{"n_layer": 11, "d_model": 96, "n_experts": 40, "experts_per_token": 1, "d_expert": 160, "d_shared_expert": 0, "activation": "swiglu", "moe_layers": [0, 1, 2, 3, 4, 5, 6, 7, 8, 9, 10], "router_score": "softmax", "normalize_top_k": false, "routed_scale": 10.8, "balance_loss": 0.00574, "balance_bias": false, "init_std_router": 0.0375, "lr_router": 0.00111, "n_head": 3, "n_kv_head": 1, "head_dim": 32, "vocab_size": 8412, "norm": "rmsnorm", "norm_place": "pre", "norm_eps": 1e-05, "positions": "rope", "rope_base": 10000.0, "rope_fraction": 1.0, "qk_norm": true, "attn_scale": 0.263, "tie_embeddings": false, "parallel_block": false, "init": "normal", "init_std_qkv": 0.0588, "init_std_o": 0.0, "init_std_up": 0.0588, "init_std_down": 0.0, "optimizer": "soap_variant", "lr": 0.00829, "lr_mult_qkv": 0.5, "beta1": 0.95, "beta2": 0.99, "lr_head": 0.0104, "grad_clip": 1.0, "warmup_steps": 94, "schedule": "wsd", "decay_fraction": 0.689, "decay_shape": "square", "final_lr_fraction": 0.02, "batch_tokens": 32768, "seq_len": 1024, "doc_mask": true, "train_tokens": 218800000, "steps": 6678, "dataset": "wikipedia_en"}
Below are experts of layer 7 (counted from 0) of a mixture-of-experts language model. Rows are named router (the router's row for the expert) and show model dimensions 0-95. Each number is 200 + 30 x the weight over its row's rms, rounded and kept within 0 to 999.
After each expert's rows: a language model's description of what the expert responds to; "comes after" lists some tokens at least twice as common just before its tokens as in all text. This comes from a sample of Wikipedia text that the model never trained on. Tokens count by the router's weight.

# expert 31
router,221,131,253,160,259,182,182,181,184,210,177,190,228,168,208,181,202,166,222,206,173,173,214,215,224,161,135,198,187,201,186,229,230,253,147,213,207,192,229,197,211,233,215,191,225,225,177,136,251,186,189,192,181,219,209,207,256,162,252,169,206,195,223,186,169,221,254,186,199,189,250,220,187,216,164,254,160,231,171,188,236,236,223,183,237,245,167,244,201,187,207,198,262,202,214,191
It responds to: Capital abbreviations and digits. Capital letters inside acronyms and codes such as UTC, IUCN, ISO, U.S., and digits in coordinates, tables and identifiers.
comes after: " (", " ", "O", " U", "S", "U"

# expert 39
router,188,198,201,230,161,235,203,178,148,196,180,146,234,213,212,201,165,189,168,232,195,162,222,168,196,148,210,188,199,166,168,185,132,176,252,209,220,171,217,166,207,190,174,152,202,205,210,197,144,147,190,228,225,226,199,208,195,225,233,163,150,198,179,227,287,265,221,198,197,206,164,160,160,142,193,194,168,179,215,236,153,202,186,191,214,193,222,205,160,146,176,207,244,220,207,207
It responds to: Capitalized name beginnings. First capital piece of a surname or place name, often in article title lines or after a first name, such as Cle-ments, H-inson, W-orcester.
comes after: ".", "=", ",", " John", "a", "ie"

# expert 3
router,194,226,178,171,207,190,200,195,224,212,164,230,181,203,163,209,183,203,210,237,212,224,198,166,118,216,218,252,206,239,191,199,188,212,235,156,230,210,226,228,174,244,153,239,224,207,158,249,254,228,222,256,203,171,218,218,217,234,172,204,170,227,187,188,226,256,187,203,220,238,160,184,184,245,269,253,141,198,182,191,216,167,226,171,175,135,207,210,193,190,240,198,163,202,157,203
It responds to: Lowercase word-initial pieces. First piece of a longer lowercase common word split into parts, often after articles, such as s(aloons), te(legraph), ex, inter, dep(osit).
comes after: " the", " a", " and", " to", " was", " his"

# expert 15
router,201,243,188,225,224,186,215,224,158,143,223,255,181,225,185,196,210,190,188,206,183,228,194,184,139,214,236,243,242,157,217,197,163,204,173,223,165,278,215,167,221,184,241,192,211,222,168,210,174,238,189,215,209,234,208,195,185,147,229,241,235,189,275,211,180,200,241,261,231,161,184,228,222,202,219,174,160,211,211,193,241,226,214,158,211,205,245,216,194,239,238,166,156,153,189,197
It responds to: Articles and possessives. Determiners starting a noun phrase, mostly the, a, his, its, their, often after prepositions or verbs like marking, before first or same.
comes after: " of", " in", " to", " for", " with", " as"

# expert 27
router,225,199,212,157,205,226,212,219,199,228,247,172,198,176,208,187,182,178,254,210,221,186,235,163,213,174,178,142,163,189,177,236,221,192,185,176,204,172,195,145,140,234,180,245,229,230,181,157,221,198,197,142,201,222,201,178,186,191,179,199,217,180,204,160,149,241,183,233,201,152,195,176,181,210,239,228,257,201,170,135,240,279,201,165,150,193,222,215,217,218,199,154,233,201,236,162
It responds to: Foreign proper-name pieces. Word-internal pieces of non-English or unusual proper names after a capital letter, such as N-intend-o, I-g-gy, S-ag-inaw, M-oli-ère.
comes after: " S", " N", " M", " K", " I", " Z"

# expert 17
router,178,163,234,145,180,204,168,172,130,227,230,167,196,247,202,229,207,211,231,151,170,174,215,203,203,220,175,214,235,240,174,199,241,235,187,247,201,208,188,175,243,215,154,199,186,198,179,195,191,166,244,239,178,192,212,156,193,240,234,157,161,166,166,147,226,244,232,201,165,200,242,195,202,155,167,204,204,240,245,209,197,194,178,174,233,162,155,208,208,145,162,205,230,224,160,227
It responds to: CJK bytes and "in". Byte pieces of Japanese and Chinese characters in parenthesised names, plus the preposition in or In before places and years.
comes after: " |", "2", " (", "\""

# expert 22
router,201,193,228,242,160,187,203,180,146,187,199,145,222,188,211,214,221,189,161,208,174,175,234,178,210,164,203,146,183,220,157,164,193,199,202,227,211,156,220,200,227,222,174,157,194,212,225,206,168,141,224,231,217,208,213,159,196,235,223,145,145,195,171,213,247,241,213,169,177,237,170,154,184,130,185,178,180,226,228,228,150,186,178,194,195,228,198,191,183,131,160,216,255,241,169,237
It responds to: Place and month names. Capitalized place-name words and months in lists or tables, such as Farm, Fair, Hill, Market, May, January.
comes after: ",", " |", " of", " the", " and", ":"

# expert 33
router,230,243,153,239,254,240,223,225,208,184,176,209,170,201,211,235,247,203,180,183,151,187,142,210,149,214,170,232,189,146,238,241,196,221,167,224,226,196,261,222,204,225,243,185,209,216,222,218,175,217,221,205,188,201,128,185,141,226,173,190,202,245,212,240,185,206,271,194,220,204,180,170,214,179,209,163,194,232,156,195,190,193,160,225,203,208,248,153,243,217,230,174,202,169,176,180
It responds to: Quantifiers and determiners. Quantity words and sentence connectives in expository prose, such as many, most, several, some, both, more, and However.
comes after: ",", " a", " the", " and", " with", " of"

# expert 5
router,213,177,207,144,236,241,178,261,229,234,180,184,182,162,176,127,180,156,197,200,169,241,229,215,172,193,144,250,215,203,251,219,152,202,183,186,209,158,238,241,208,231,249,167,185,209,199,160,185,217,210,197,163,176,257,216,203,176,246,194,238,226,220,196,232,223,240,199,191,212,217,192,250,235,166,199,187,174,194,146,207,163,182,207,220,207,159,215,168,209,216,200,139,161,207,176
It responds to: Word-initial capital pieces. First capital letter piece of a word at line or heading start, after == or an opening quote, such as P(ersonnel), Early, Bl(ackpool).
comes after: "==", " (", " \"", "===", ".\n\n", "\n\n"

# expert 29
router,196,189,228,241,162,187,206,175,148,185,200,144,221,188,210,213,220,188,158,207,174,175,234,178,209,162,207,148,182,219,157,167,191,199,204,226,210,157,220,199,231,216,171,159,193,214,231,201,168,140,223,230,218,208,216,159,196,231,218,150,142,196,167,215,248,245,215,170,178,237,171,155,179,134,184,179,179,227,228,226,153,184,180,197,198,229,194,187,182,130,161,217,255,241,170,239
It responds to: Table cells and digits. Cell values and digits inside tables and lists, such as Yes entries, dates like September 2(5), coordinates, and RAF squadron mentions.
comes after: "1", " |", "2", "9", "8", " Route"

# expert 34
router,187,180,249,200,154,167,209,209,151,227,200,162,226,219,190,173,202,178,178,176,142,172,241,193,216,163,221,176,231,194,160,192,207,224,142,207,227,202,194,210,237,199,189,145,186,212,198,176,175,142,191,252,204,193,219,159,209,219,249,130,185,226,165,191,217,254,235,128,177,242,142,191,171,177,197,169,163,218,208,198,179,210,214,168,220,225,233,186,215,151,175,222,227,251,186,228
It responds to: Capital initial letters. Single capital letters or short capitalized first pieces starting names or titles, such as A in A. Adams, A Tale, E. Church.
comes after: " ", " of", ":", " and", "i", ";"